Experts of a small language model: 7540 steps.
Below are experts of layer 2 (counted from 0) of a mixture-of-experts language model. Rows are named router (the router's row for the expert), gate (a neuron's input weights, with its number), up (a neuron's input weights, with its number), down (a neuron's output weights, with its number) and show model dimensions 384-575. Each number is 500 + 50 x the weight over its row's rms, rounded and kept within 0 to 999. Numbers have three digits each.
After each expert's rows: a language model's description of what the expert responds to; "raises" lists some tokens whose logits its average output raises strongly, later layers aside. This comes from a sample of Wikipedia text that the model never trained on.

# expert 9
router:509458560546500522476518518381489497504500490491480599532460415459519484549484456550462565406463522469454570496556510476619519471427506480525448550569495504551382454603530446451554481586422455446440539573422455598447585576516550517473439571498402471569617540490396514453520579456492488503463484501422490520538357483487543408536449526383530472579478469530476498560546499535507471576530554427555591568513517404482549489386569486420513514538486487497553551465490453417517591527568454427425562493548510484476548510448481522517506579519607523440417594497529460454472548510583491453
gate0:522489522528498461481505579481590536565441472528484631438546456460558476576439509429411541466671568420400506540432381518472496484469498491462452514475561443420447518500461485475508549512471567423454385482473454473489504472457506503435507531621530438550538544511535457523447498498496477458554561513441469401468510555499525615538452565514537466528516600598496472451474503500522496500511496468521515448553511509573543468518414519589578497529607493440452468573576516489501524453504544470437450531459577485479530515500477528486496394547484620585433512488547484606515479481474511516
up0:399557466666442538458497578549455367540428504550621491520539568503546540413501482438399494443498533505478498494546500566458533444533530486514500509460526553550438502510579474519458548488527521526594480461463500617484501519400483584507585458579524576393511583544514429518402531573448439526567421567573566514450459513557551530434519326523539446563553522529586492577528538512507459597538444454447497488525578494587404528486437444484507489465484494549544549550534514524513488410528566519402420496482496376503508462532465534454515477553512517465550492526463556512545549437511551488
down0:609488580476540472497541551534513386501584471459505601493615541543434523481464496602582407511485485488492492493511481520487542500481506499426506407446507437519496518607533543571542519561545570560537466483458454498510477524513498465556387537384451455499488427481455497506484460514535526526532549431513608512580503503389428557557514526459373446404444517518466459524467513544640429451491519441379566499516525505552523487472516517453467592522508497460398509458540539448448496464479462550568544416530478486488438484511504536507537553487465513462527451577581534489433505517538560550
It responds to: First name or first piece of a personal or place name, often in tables or lists, such as John, Peter, Dr-ishyam, Kr-avitz.
raises: "en", "il", "as", "at", "is", "al"

# expert 14
router:473518516482581482425412519498546415403546515436570575532496517467512488545518489561561459500435412499411539524527507534528441526540484551454507462419463473457479477392577442528423516493490560520472478543483431504435508593635510461507484458486478515498498506502505555430517493518458462465452589582558492448452457519525398434470483537458521475469561569518496521543527411543524551482522537523499532410461469556444529444410494404533535589512503447521436452538518476533447360469475425472422610518484481479542458596558552545508441556511492484464493416549525541513462531527479535590
gate0:544599498578535483607516504448453546540539536468536524510476494513482554514497548515544451471524485463390500477559440492458376455577595473465539485565510497574468520554528524590486477417422561474481488571505537578481441531516509595425506543500489429559493494576488501497508551535467498494502487464571464454488507430472553521536488455381518393462581534468509419456524408529462497499424442559487442508509627546479467568569577500482468512400545499552485482458463492512564455543542507468466447570461552572442499499378561520502528476481498540471441482407537471529537526481543505475
up0:560570500515411482421519517513571441506447517482497525582486588441541484500514462521459455473575560481538448526535458449474496474569501538532518486503544455553534505491489477407577476530456429526479468521453476404580385475474451505539495459475449508514462531509521507481360529492519503444643540480367514436493514446559548499504480505488486520439474445546541529516462467468554519542434488563507492492470447464488445577534492523471505590468487536557544492431538554469484502477478564547413558404517492498505406510493488613393582582478578519462486516478556408531557431468588496479
down0:467524461472581508485442493505480450431546522491515485526501553471432516496556582525562566484505501492576510467526559484466519454482596539493579541552487493498551490563456494456478477498436417407495459496543495440539475557519503457471561425472523466469432429486446494540516443470504505527468535512458482438447602490438436421623438516517515456450529459615507475452480473521437647516433472525502606408493510477499513423444501360469525484508475433498508529545485563515528454428431504430527535464529481537518564437609430492593523537514476482581467555563468520566394503526504527533
It responds to: Participles and adjectives after was/is/were in narrative prose, such as due, released, built, announced, new, popular, used.
raises: ".", ",", " ", " and", " in", "\n"

# expert 4
router:435456594455569458501416478562498434454542561471558580529538432435481506463425500546591462477432525443509558530522519474412533555522467459390508476402387511517412482518579549534522544514601544518413471600557429536566524584546460497522484599520438533565461452532532457466503462492472457449486551509468478513517430499520449530441465539422548591484456542534520498441525523559482554462554574430516444351469477563489441506448554429470497518570490463616439425544538493527488511436527507431476599503498562494470461561532547577545570497619545537499499473504563489564402444547502467532
gate0:415483507448395524551520545533434543459487435557440572484516486626507471503486485525552520526486508565503514484466474486447512523461487492463604517555510590465558457459561539527399478496493478568532475470548623461479515438505546482566447466470427520491496413447550406505484507579553481468474426440467513374480512534466524558464497476434455464495491559448481523525515533474426529525508413514506435511481514582493550575510530514538478503555515509507515523541443485455517500492484482541475444508453489417615553416487463423545611493474550525538622534510477504428486522538526592582
up0:419507573485477482518501471507433551453441430528465535480563487526481495433505538484530526508508495475530511496481484522557481551503445540465490509496439573578492479579493515476504439430511476531540538500528427489428454500455450342508496523457513560549532489597532459510378486425496497324451468485508392499554436437530463488505491525498449437486482484491450546550469534512531548497525536490467400499465489461556521509413469447414454404453504571418499511459508522628498458503470533556450435588548451452467487518588513578433573484441453586534451623655455495600552551553505460580
down0:538559530532493556598473536451469585483626529408476532479557509528518380445606479496530508515530494514517480396457443567519514488480532485495488434561498482525507506535466522495557438586484528510484475515450372494479573467516513461428455610505554497626436518505550489454492571410484476536581567485507469465520508549522463525560483436424437465472578431458561460566490513532505567400365511461391473392531369479479468410474495562406462560449511545487354478541563580516506483388573453538493562601465506464573488442554522533454483438502445473430568475487587493542544541492567533479
It responds to: Auxiliaries and main verbs right after a subject or clause opener in biographies, such as was, is, has been, he joined, which was.
raises: " ", " in", " p", " \"", " a", " an"

# expert 13
router:505432517486505556534560503546433550446455595430498542494459573451527488477515549535566588467401472518561564478472467468384424550508451419517606538501486613536524514516473536539561547504529438522408486442502500545538476512528432464577488564518508525411461504488545472555567402503471514552472575423574457508502491473466548546407563498428493529516429502546387469510582514519541507417524557518449475470449493561577501557466532485530464475471518526463450465544449573485598452534484456505417509567569509526450516413549451553414655544518482541504458385441483424494611489521488449519
gate0:566495461443511433502540521513466468535540534458475516489516449426485471518440520453433494456507465504462470476511447482415535340418617495463446539408466414505522525566429453450473586465537488416646533446510552479536533516539482472395478509561528505503534461516447437459577604466534444455494569443506449517527516577545506568427437513443479471367481442593503551476613477417543458383499486533490451577460439449554544549551466476535568467512515553545558566481447523441469430521486484492435353506542493516563598599480471535506468441534452511549486492514494551584510442487557534484
up0:485463516551549471420527467553582476520552532476454500583429574508492518510486610523417564495564455512525437464506481557500607500416482485562575515523552485517471450482497483436407492580436457461517482492462410517408456440532584451526521497462473471464492468456511500574580430524485500519453580519470540551467525553475457460558499562546503451464582577581462543536486503553481561441505527409492560491498498530573509476492460391548497499471497487459472528617518477481585583547528499486529512580529468536448490538515492510473511544465395550506453524464397486472648584432519548519
down0:509414467527472461510599474551481487500478578478416419494535547504622492517486507492512430461590502622489445504532469534467518500401415447495478518497439444421531468487494574475448435418572519499468406433479491517548522555476508544544415517504508544579516540548558509435490438536482469491522543596444487488447563584550450492523529455470551520476580526500527503491484460521506470544541568549434444469560449487564469513490516458497488425491474555463490503443496426554396434476496526568453460447519520461525497430517478464524563576499387567540497549529410511472514446494429470523
It responds to: Sentence-opening time words and career headings in biographies and sports profiles, such as In, After, On, Previously, Playing career.
raises: " ", ",", " in", " in "

# expert 31
router:480485500525459535479475529457502521442520561456517520524554519556495462530466514486527571568553535455460451404600428616581492581428519585467488597577487539507587551495569486471614449459372554478518497536567421474531474526524500409396397446484491487501555450488413445476530535555447573394483478498472544483490496539553472449532478382482440577447458548533546599430514573532436511525515605578389464531490537490544479533502511594515492463582471473503504571541479560465497510516499379526525531486513541471511548378536423556413546616610512571490506499531461434521568556537463492501
gate0:555482541468509522470542570458509372536532499438476527508520495510513391470510484515526477371490518506473460475479420555371461546448483546453486509495511494468518500589548471542456498520396504464569450531469495493517603525556505459455483478497465485519487481498522474515462562475470434458558470593510429542494483531466368558430594525490420531439530464471505544508452457505558594513506502536467399549530518485541424424472498512498488519570480515445423567520473454530461494587523491563429536458440475499514575489500430484470493466542512396504531508565464460499487549625450452468
up0:474495418518488468464524521505529504575469489459495479477523577526475492563531519457421464540488450479520457510498565445521524510549411541495536478522499523560455439552560465440505556383558533436488531454429569428437526441465482565458544478495474468553558517584444491428576535554477416478571403439512448512409487514436506579553538543536613479513516559510565488533505453451467475408523551593463510511467611509450595633530512535530576638493642548528498415548407472444480416396426479504439517421455458597544521575451526536501576485551426473445430484493604492552447588567453465517
down0:519452493560487433566434382511536512528502477545572443552449546528455421432583572473437554493474343377505462489493505506457501457503551490496484496454438471490498487466481495471436443460559447416481534441485555528540474509512555469496584513516434608537523444535546540544518488508428497550498451502549569456454509456458528468497519493508610430473560458480465358436536492459494478526495524494545482501493490428365435553481525440538620451478570487513531498532516511437535519539557547481462494558583476507469628462467478616461522545498479485526419475418502588488497481462510496424
It responds to: Line breaks, section headings and infobox or list-line starts, such as ==See also==, - Authority:, - Suborder:, table divider rows.
raises: "-", "- ", "| ", "- C", "- Country:", "- Coordinates: "

# expert 19
router:568515424521573612533488494438523468498544511442508362446475426464520464377484447462521481515521450527485436502507430557491446398537497498531519456614482522471445447535448455492499447527511420552492549567457482496424503447438415500534521473479543468475529527486422525553444526528564444538516512582427505569523545555440565531517534521576433520531479535474511556424476522461550567484444486458434492533480500552537531531467541474571423551410524517518516594469506528610571579541549537458477403361478502591548431553508456562562460545415603466487551478470471501531483440554445432450
gate0:492565463496475517488438484490613429502485487488620523463461487491444477460543524443513425577557481533491439572535490516547516455528488523462419586411461533433531472466386455500514498581502387465455537502537488411525546462455574531490495562558502460569497484540574503537471525582446489436518489551487527487398513427522494583531481489507462535461493491386490397523419424535402471522477523509526484454578505546547500632556533498533411561523520531493499478481555529495451392367461587465486474590534501463525421491447503424465541442469486600580453460407522500518517475496470472530
up0:511477507473565499483480495546478467362474490481434526512521552482471587458479537584547479527390598491472526517540471482542588450595557491452462495463455514483465484556512447497443390410522453459474433507513461519536550518473530554573506420498558481513521589507486502497521480544550477458479480496469473570519451491604519495490551469430513380531481485499477480498467507455496553523523516507526473494468604526544449540518463581520432555528477487628494549501476363498533497546541560538440551533469515565443441513357509502503513519445505575505503429502510502388524448514534474461
down0:499523510500508496639508522499461408572426487568525434467568501483496445544502500509635429532518521643523460483496437490423439462555576516600562485533505452505530543550419429533502450512497455520550522497565492521406544525507421476525503494611497427595496510491517582602455516460508515633505496517521457503494491505511504414466552512486519521583506512423410493552387475446537512519538508476436524471474579576535479472475556503376592560471471443416496591506575494480479489440490445551491528486442501528523525515503489507521551505462579549386507569464597488412528530496466446441
It responds to: Nouns in names of institutions, offices and political bodies, often in U.S. contexts, such as University, District, Party, Television, Judiciary.
raises: " in", " ", " –", ","

# expert 29
router:539466493504544613573630523457469528571537502520475384506518505469552472432468502504508457494567472495485461523556479474559508501601468509512541439571507496433447500491506486495491459503505421597478516580492480474465472489482490600568503469518518520477576530489400489555478505420542441554433439558546496568527546565447609415537522535491485478517513482517549501528430479445524491564534471475451557614474427510486483541470598472467502554431453603446518485555564532571487551567613610578549374527521513569474480490472536485574397597503586551507509552471488528549431506466506462488
gate0:603546600537477523503526488492514495469483515513503524510596503520557550362473432513488503437491577502459464530450490486557506478445447527542462502565413428611536489503539523491456507422492455450457453508574493637494482484593566550553414521455503481449454539502554481482460537478603516479512533533501435390491524450506517602557453519526484474441481513447537458577474543468512530540433559476615550416511549513474533554465405410537492498503569493459459488440447479536499496493516488482518468423499532531477484544528415436461479464450529503460450427506605455522504502534482494580
up0:470495383483452431534535541437557502504553517493499501492507562454505479439553547602520472588508502425498426453517486452538518497563445489446445554557487494483525453504533445412539517464533470527508562469508593592514517548477478482587552547583431530525510503399461502518583596500546531493557520488424473488530457500573508628521462536560515448494517524533479434506461557494451526424557567527518534496480487525479520515524542402558450474557519403557508489495563500580510428546554603606551481513406571502407501587458520453458492550560460600415528509480536516551480487398520451536
down0:428420463538562425513520475406512512597479516498503506645555523494463554546510458593506545499466492511439499488500493555461501437400569511486490594566533498468558547502452495462514506536459439584497524471571473539541544510540434477516563432521425497472572521450456535396507499498410507552588459488529505547420552457570499490522448490465609499576443499433449617503526479451412509358572517440498432511512494422440508528591514448552548506484502526549545536485572502517605460564554555462438509455516505513538433574478438589544529509509489551544512596411454510461555442435477413508
It responds to: Pieces of transliterated or non-Latin names and odd words, such as Kyaw-ht-in, Arabic letters, Japanese titles, plus stray digits in lists.
raises: " ", " (", " | ", "^{"

# expert 6
router:460436428595563605536572499475513542510435522441551426534505444371553415439480587469474465476495460498448436551541478562521384442501568438471544450599435512462468488536577451491448549502499428504554478608444480425530547486405485515500494495396512466435582525462411457591485511478445490502476456605502490513506476585519600441521479554517421523584451508409524531465567456539453535515563513504487544551543442519509549439544521498494497497457403564370454550590581531566593510620584574536584439470508469571461492538464519535514457536420523516466589537520568457582496548490433464479
gate0:562513546423521429490486412479519439469496586557463574499413480490574421533485500497518491506468465498516471586496568488394436510486556406400512463367462431516490475531560497594549457485510492564509532542507488395577540500452506512523475560454516372501462475423506529573500476479510517434492432524481507459544454467592367485552517505425514525513471539510637613538535486503444491536544476463516420507506529458522496483522512556458428490470470425446490469529522485478595571540621419414441526558461516487445427433470474478527543491536576482465489484471576535507545537513425470597
up0:437507463559500517577487462513503457494559435506532466508446494473589447475517467607564474471393455586420446551538512436531424501527551426502507591505540467498445487520474493453464553488608500435480512575564502462468506592523570535478487509497557445466487504445554518429618519488507569498477583522409541554487429599524473474527494504397502487558553462526505565535584546396417515448493467512517483493557573435490513474514530467478541554560496437545495613525438548435497500458524440397409580558453574545515549440572539477496396506455499536416443505562643553469401428407493457475
down0:520542469533522519478441455514552544509528452518484470555428457478636497470550520519467440507502593577558456505664581381576502499487464511401468473474545390612488505412533520464477510565532524400461590492542449519530563531519526495516563453470473484461500546554503528482547652431534475570505534542484471465465527534487496514512527403519510619496444533482509500538496436564569522493563471511460542504592460522540566512499461511480498517577539461558515511545530561492523462555505528556453468561517520426514521576524482564597465494452582534569501412580515423440452582490459497454
It responds to: Opening pieces of lowercase words split by the tokenizer, plus hyphens, slashes and blanks, such as am-nesia, am-ber, l-ents, w-orry.
raises: "av", "ou", "un", "app", "i", "ind"

# expert 12
router:447539454536523571585587424514516556389493494547451461525575467454530496517460561489460420536472453523463479587546456523526507490551543456556476570524510509440454511553485474519432491532564449535524444432403482526573438478461542557446459477502537414535487553512513451542448472423507550518510413535484492560490460398515465454561587414406442483579509468474408476468452518490479430546483501581557541511503551519454469423464484607534523518481443567423529452564533426397521549541562478530534520460462485611464474511518501554494424481486526575473541490498503521550502467423593575515
gate0:438500500438496482522459521592448440460527501478552490511476503590537574529486496568509526602452518507522542495501520464588498486495481460514502508494523563453491534545499571550476491588452495479506497478491446486620428528477424529498525498497453423465570490541403507483517522508570564440471563506481536446495604480474556524573477541419472486461577583461569444472494520462500557494474485504544521606492466462477489505545322549626452461476470420490537534434535517454556475493493558492532504510498544502482514485584458521573428542526577446539490447482473523422457524439486577539
up0:486390447444496454518501499396550555563500365472507551504468478436492506510583470514545477437503500540552491471455513474583502511444523483573520437521492425517543555410380458489545605575553421520503513482558592433401522520480469533591382610506594455469534531457522528510525455431448384536523531480551572475557427439447381494498468497533466487428513545441528533490507553412579628555461489515507472482579461511465544471507474508510502543524525426457516587498526387438447527470502512431461411397435562557522503517505598506554491451484508530581475508519515523589490522441534538481
down0:423485487486575427488445513480467440486495575480540519423510535427522469493397525595416452439405460500482510433423485492594464471600529555574509458455556628463433503513533477521581422552488487506499568513483427473519495589490560454597531537508492464545486475489502493508519464549505494530545546677503403488589582469533474606491428529570464606459416549500464546546524468457548411527435502506487419483421518412460457526496530455438515490498562455580516455492464514550489437431592530528469470547407414477455531492538476491568536601489616555500580471549526500472465515529522495551
It responds to: Single digits and digit groups in scores, tables, years and measurements, like 1 in 1870, 0 in 6–0, medal counts.
raises: "989", "997", "991", "990", "998", "999"

# expert 1
router:522571484495468505420595549445507497535469463470489438514378480571538575567581441485539515538468555458578508509402483452434501467533419550520509450454420410467521434450456557624565521478465458494466464427513550523494491548491492420537563435475445531399502506542550557565423569479438516512447563587467549502388477502438511523442422412565546572500501463413454537475403418529485468541421384491527504508519460444465405479540414490429566420392543590476482428427512568498438485483415494463516437456490494483533493556509571378516471448490473430600502514492453575558572495538467542480
gate0:583563529540468559413484485531538477464536491485449489448473435453467457450441462492520458484537563544407477458538526589547492413563489457497498496556454607527556429380531582489434513543472516448480574492616552512504528473552466513488476476555551517508495467556542451468479461472506473510540588560467498457513519404527505540492414550531510474562468469444526488458470531546510463564606476410569414582399550459443519419436542483493461483424389504536421447461558527485530391539562467555474488534384508481479464492508536457546463499483514401456501518575484510584474535522469517492
up0:565523520481531444493466491565479488506503472531429602520521512599487574522536529530469418467419392488490466482484539541565507531539488453531457486346499477581563534500482539536592517490438437504463570440424547358454523483447524561508459493527542541529510506544471510394525464450443554501483498471505488484556503530482475513460528464518445433510543538502480565497477565483399472414475582466549553481560498498523528446370479427477492464487429629461557602452446461496465556518572511539474459595494473504470473592492512514406498504452476514598450521457445426507535517475493384481
down0:514504477443583476406476588515512569485440557549455505524519516495458440480523446510502508474495448555520492521589404511470474462471480494538391472530493458556405489441447342596485460540430421541491552386550531493500408458409486568600602506520601529561530632441557548473430497472526530501538479404490540504488503510487539542455534485487467471463482532566523495489527541476568452534562471526491506503566472480479409483499509388489399555512443535396525585537407527472465496559460457542555479477457391478517493431422416557431471536503502553528528505503510542549411479523509418514
It responds to: Second and later pieces of common English words split after a short onset, such as st-ance, ch-ances, t-abled, Ch-rist.
raises: " and", ",", ".", " in", ", "

# expert 16
router:496532540483499478475507589473526384499417507512500477520464511454533462444491475381461487617506500457516436457511490575504492550529410453568591463556583505445523479559557519558522476611521500555554511449426561537420543498530502518530438460438467441562552467500498492508382477520423554550453442533493609467491492498548532511541515533492469469532439509489540464509447536490501484520480445496450514609501540432537407423580529496502517600373481497455534462512492583417589560580502565512556410555498419490460420461425548522480433465446553584457483473497458602403521411527465555547
gate0:471562563456434449593524574553580428523471448500516429519461495547523580459465517573534433559417420435504449637489557585522556508492539442461563516571534535535496547468423403470529528445441437583501519443534500503557448416473583444479560503458423485535460448564522523438534462432597457491500516373481496403497510444466476515510555416438465509446538554508476503510465588476432498493574510475425470424530493487454505482517394507474576462425515538538450447479556431540483529499458503544491546433469462573382456569527527575519478532443515329489455539515425488527533526494526470495
up0:515476383448529494616476493448515501405454465552487519475476495537478499456517665557552493462540436585466459464537516494517515508489477567509540551501523486483536422507469469444496546469519504483541480543506514474510477519582370518507515410541440519507492533501448629543385536442565584510485445490492482525454461489461536559561450508432437531533503441415573478520455433452563536481485462592513510487550408498531499497509529511504533405504516441462483588522427521579450483461541499410458451470432480493605524459517543483537525339551490653545527477455464517485472455518468544557
down0:475473347437481523508483521479453573488479473529478577577645559537486496501500571491572492411567515659565486417433466420535541424547414469456544447532448408529463495581543511516499550543478646525492502564526501438446563570529559475459487513535470517487534638577427556477526498490469505505475522490591520465441517496464551578530452496512489511490484503510588429444530463473473550515540455547472495507569489467544457466647510512510544497496560418402465509626483498490483514495451507413513549484447525434498536507558475430514548482542434526488483450470494443491509420551578525530
It responds to: Word pieces following a split first letter, especially F or h, such as f-art-her, h-alf, m-alf-unctions, Th-under-Cats.
raises: "back", "land", ".", "'s", "i"

# expert 30
router:507444506510489547488477501430445451510532482437417526487492572531499508553604507491484531427629476617484451470443425387472493437494470528542604459441536503540542490534467459492440551461437551436573462464496475427453573448575490566534428614465489504516430526389444454461406550585435459549507554489518468383443490511487481528374520498537493471516366514474583460537535561612522527490421523521565490469613451519449565462520405484532472482594515509595499436498531463494565438523546498593511383618492458370489485407438426487543564493480542510543566502453440524369524486647490486473
gate0:488511482574550502455538541508534464555548515524459517532486520437555475490394513451517473561501485469564484496513519510475500536590418552509433576465506601525464496487461443516484440499365481501455497471484517582503494493456512561406507496537485507573459460481468594539513464436517528505482525495576529461583469472486474595577530518420511526538519542463433469570574526475493539450498427496384514496447586535478485566478586466524509471526578479508539441521466457485445499551564531523530515456504517493395534520500519479561545402459559536431580582506447556533463568600490537516
up0:506504383567503510469454544431447428508538452582428442471460547504492421474488511475506461540471599453582475556601545385458544486552480473506531504515633548496518482421486526558473520489400457553463577426454403486499432535487498492508598569574587453451545563504486538526497538663502532453452506496545437407565563491390457477561503459538543519368514495438555568539476567560491405510525437614544574444547585529568515576561434458495504527453542430517389510488493461510513525449531552492455554509430480496541554582579470544499504480481561497503469548475439512607514473489544463491
down0:413558493525570501459449513438464507429424509549502449571416532519570444562481535510500512492479564455469496478460407425482474557554548493488508544510551583445546499430575511521492460570455539508520529517435565574577549505431424500430483585529497543524489581508587468444428524540468535501503558613550471451437536492423468537593404484572451564450533476498453489511586480543506453511469540541460473476590513540579453665460501435440456478494512602452455447500520470544517523443498563415493600519554532542556440446521488618443456464507586504467565430501518520454453483525544557489
It responds to: Sports-report vocabulary like match, season, team, Cup, tournament, champion, and neighbouring words in football and racing articles.
raises: ",", " and", ", ", ", and", ", the", " and the"

# expert 10
router:498584465469494462467450540495571490402391470433476563528548478469490430499531508499474470505473469533395499497487529552505478497450462484539489464415534609480600476473395578484576480561460431445501635488416560506400482551550543584534474506506503518543490456584510510440475522522508490547495510467570505535464609450434555525581446523491490427554507500527453554541450412480490551442554399467424475459552426489426459454499541519547510495378483503521432519516461511427451555448472488478497455505442489594446439494493499403502448462439469495489511401476503507410530446434472554542
gate0:514563482473403539544525598511484563519462529542431506460452546496474444431521464574423569480560554503506395491520571439510475480503524505554503429441611516633547416507491489508418529488585528451458554531541515431583427441483488487530455439509505509519489484517424485439478485498494572530536508555503566563621605586541551618515413542459373436427547551558501492440479448528498579479503517488559562463435552479562547495433552534558583619479501496550468553534554479567505511484549428524563515515404519445479550405540506541471488445456524390576499440461434519533522492492454455498
up0:601530494502503439521536464501432541556501468492573515501544565443517444415542422476526545568504591466499510498585481462527551467540411504468518481403450470556509517435597436460513622531495542495552590443494511446432395590490500439532464497500519487500549508526515450573414530511505469551403480429452525538435466460518565521559480497585437457579541493456503454499496470480530500442431507487510552572439533518536460511532472454486513507486524538539466494465551380485445478487523538501459518543549509493604541435449449461458491419547442407475578527476552617545524502421497627555
down0:476483537481513532496510547544510533468486544496400578496462520483529451533442529556506509392511494558479541496560522502454552466490483493468521510497565485554427466543550563518466481461486481519517496436483472531447388479506515466546547508483472477547496515474470482483515549493548409523524527549493509442475442486560417560555469448561564465365479545457435488493499589499432412487469484438490534434483559483471492579447469587469485632476546518458481523543499614497523500557512518521407492524473505495551467480496468487503459491489463438495487389482414513507535505456549474483
It responds to: Verb-ending pieces like -ated, -ized, -ied, -ulate, and relational prepositions such as with, with a, between, of a, over.
raises: " a", " an", " all", " their"

# expert 5
router:523542473484529446587588362480458464535485536416405518511477593520523453422631457474597568428504564492499501526473511555547523493487381447531462409561555499518449616549560542612504397595459520463439459495505373446532444444519514433566477535471526431511541570441394560480530527558439511542545531604479545426540444542438573422536507473469529496543483633529506452475615492505471456549532465516480498544574487486494471532484504549488433485557483505498427500541482496450518516629536434522555550441564550454509518399517483528551501582497471466472461557492466514451502435529523459490
gate0:599519484517500533526524506421477481568464561582522418479447496484531529499524434467490438485487418545451529472483561443441468437490409575477488524490555463504549510442501429389548479476490491531371512439503444414516529548533509495526525573531460546490503519555461485431504513460495548563497541486465439530486444562576531509527402612512578613446448549483503503551486512460494572410445611499502553471562603479476488541481540555580495503463503494576548540593528514419463463461566428481491520481457450483465584517549608490536556447521448587549557469441487472434469578466472409417
up0:514467518635472405441530467454409544402595558476500448449523537559477520587468486530519460463549495510539441523502638555595469567477480508468429462553514458485504494468548477494453506452401428354525523452598499504434535516509513488461477545579538569518419611524502458462422466442496460440546477580456429512521543482502494507501477495511539511448541445555462523434462449449482595566485487501511493475541442575527451422532513577532342428540477518531541553458438508562431539452584466554472599499483535554564569518600424552496458492625585497574472461444498565590561592507396539483
down0:453438544596494468488479462449472546366494551446532529449424569424502527450424581509488439475438414483542402468464571517517490497451410445565580474607507517565458544489498509421513550495528524435459467582572444497429521489463455419552519548477592512605540471509603459433532511551496472454445444577497530472580490568486513550561465469409410454567496473536440476561521437547609601539513553428499496485604482512473468552479483566566458380559537477472410519490406480569472483440481462453480535482613566549542466452539388492536516419388592470525610562490450522522493454530523528518
It responds to: Country, city and state names and nationality adjectives after in, of or commas, such as ", Scotland", American, United States, London.
raises: ",", " and", ".", " ", "\n", " ("

# expert 22
router:525502446605471567529626481464514590482473479492489497521578477502523465568451464445469454535569536571571445496516552528531495465534524407563440604541561519606443479583477556477440510529548429574549502525584556540605528480502548509502475488494526527456494509507459509527494533398489435547532527532498494529464540445512563544564565509527479495516496577471495477530494542485571524519479502479527524527509436615556494493572523482527512501489436588453532457455531361405566484458557495434479493513507528558527453505448503493489463426547570579428487551530510433533510433496528438371
gate0:524584410418475469498473471590601424492487433497529444481496531558538560449462465516438423564536412516468549578519414502485387563562556509458528547517577469534443507602413551436447439575488574468537474540478479472553486505602505480540492533407469403435464440448598503572452527391537509482457511438439518522521562523482421495558522468551517430491505469434483569535486502503574484459556406566518475466436546423600470556594447531555587575532477429499502545472599454474526506515540518474525489578434536497446416485579408499453486511527435520474470449501375577456425472511489537611
up0:619486490530538374441538433446427534543552537521524513521460437541484479561435491490484495519462527524534511419568452458511454505439566467507625567461485572527561550531507438506461434465535524499601424380454501546480452470429524454475481454598474478536498501497489473508535395527575469526586550465571562440523522447526521434536513570466460491530470482564435498515600546389508530489421517542574543510495565437521450527544520418440555458579540446479473470490460535501474463514493436579427522424598463547432517480429386506493435499550506472488463464602484566430448564534476550467
down0:475500594505438479616496475556518548484417542432502546563554513477478444538501541555467511446612495453459495462525488568509516487438479556560495537453472507505497457576482552457461524445542560485511474441448484449536494440413504555588475488456530414503475479506543565511434507480465525487561444484502498509482558492531541530519415480534441477454492590463490401623568564494495583467403560538501579526440500429460516413481538539491445449407533564574497589517493428452537417471429482501476401365548544503433472585543524569523493523559599461513491464564503496509586453566519523515
It responds to: Letters of Cyrillic, Greek and Slavic names, such as Ψ, Ć, а, и, plus numeric cells in tables and Japanese kana.
raises: ".", "P", "X"

# expert 2
router:511412565517539521483557495484416511451573466615469563577635504450513430567484507446374496520418552526437504572496623523552481580506398519520395508547519444466504515518506480421512462557447545630488460580526479518543497439483553472545549413532526535539510493501459541604506473453448557484481430600523410460553568515500549444535500551446501509546466489469553513538564494490495557550599503509407528534490545473366544583419480527523481535470483555512518473529579511517540561544427517426541531568517449580526518495488439588456533524539499523478482639568515456534467546516451564542
gate0:429544522558455495561486498478488501473458573479501492455453471590505583474472551465571392541482559527540504444528421511498463484457458445458491378515394444507411500454500526465532489560444496499449480507541495556540489500505522576479453464510567535540514499480481440483512478536619561489513448484500491482496572537425483456492475406463421487562449530546500448485506508596476472465490544466597593485490367484507478528469532466513485603432525469558569535477590560457437495393507489494505530477432506440576451461493470523531515488462527428463485448503591485476476487495510417463
up0:443499500516469524457557464566458627566446427589505471567591501479498549468583527525527535443419550537585517544482558490540473458573484459572470418458463494540514449394541443468518493466543387490511573488436461402415475542533488444476453464476380568514449465584496529461491610570578579469533429552515536543465577551433554475474478487459461514478418502559468572494509570503450422589512574535522490428532567477541517505491505555485452497504520525620475515420424501530617500455454489433530534499506437527447570519576556561478531517543366561558452511523465557526424577452531559582
down0:530498455516461496509491497379562573566482605472532543474499516513501487513426496499554438506631582457457559569429494427420500512598466373452523482509469505448542576414471426483524515488491515591522460441401475524517531539520483513463513520452557481550430421467512525611521511491484511574517505529563431488528533467416528493461509609537480529499466386501402483506583414417561394508492506480505490551460525540492454421495506528475577492554530487515583564501544540508591630531540534502465521547494475468484542496522499562461534615614534538515510457539427423592503532481536522582
It responds to: Place infobox text: "Location within", coordinate numbers, District, River, Region, County, Cyrillic letters, plus climate tables and list dates.
raises: ",", ", and", ";", " and", ".", "\n\n"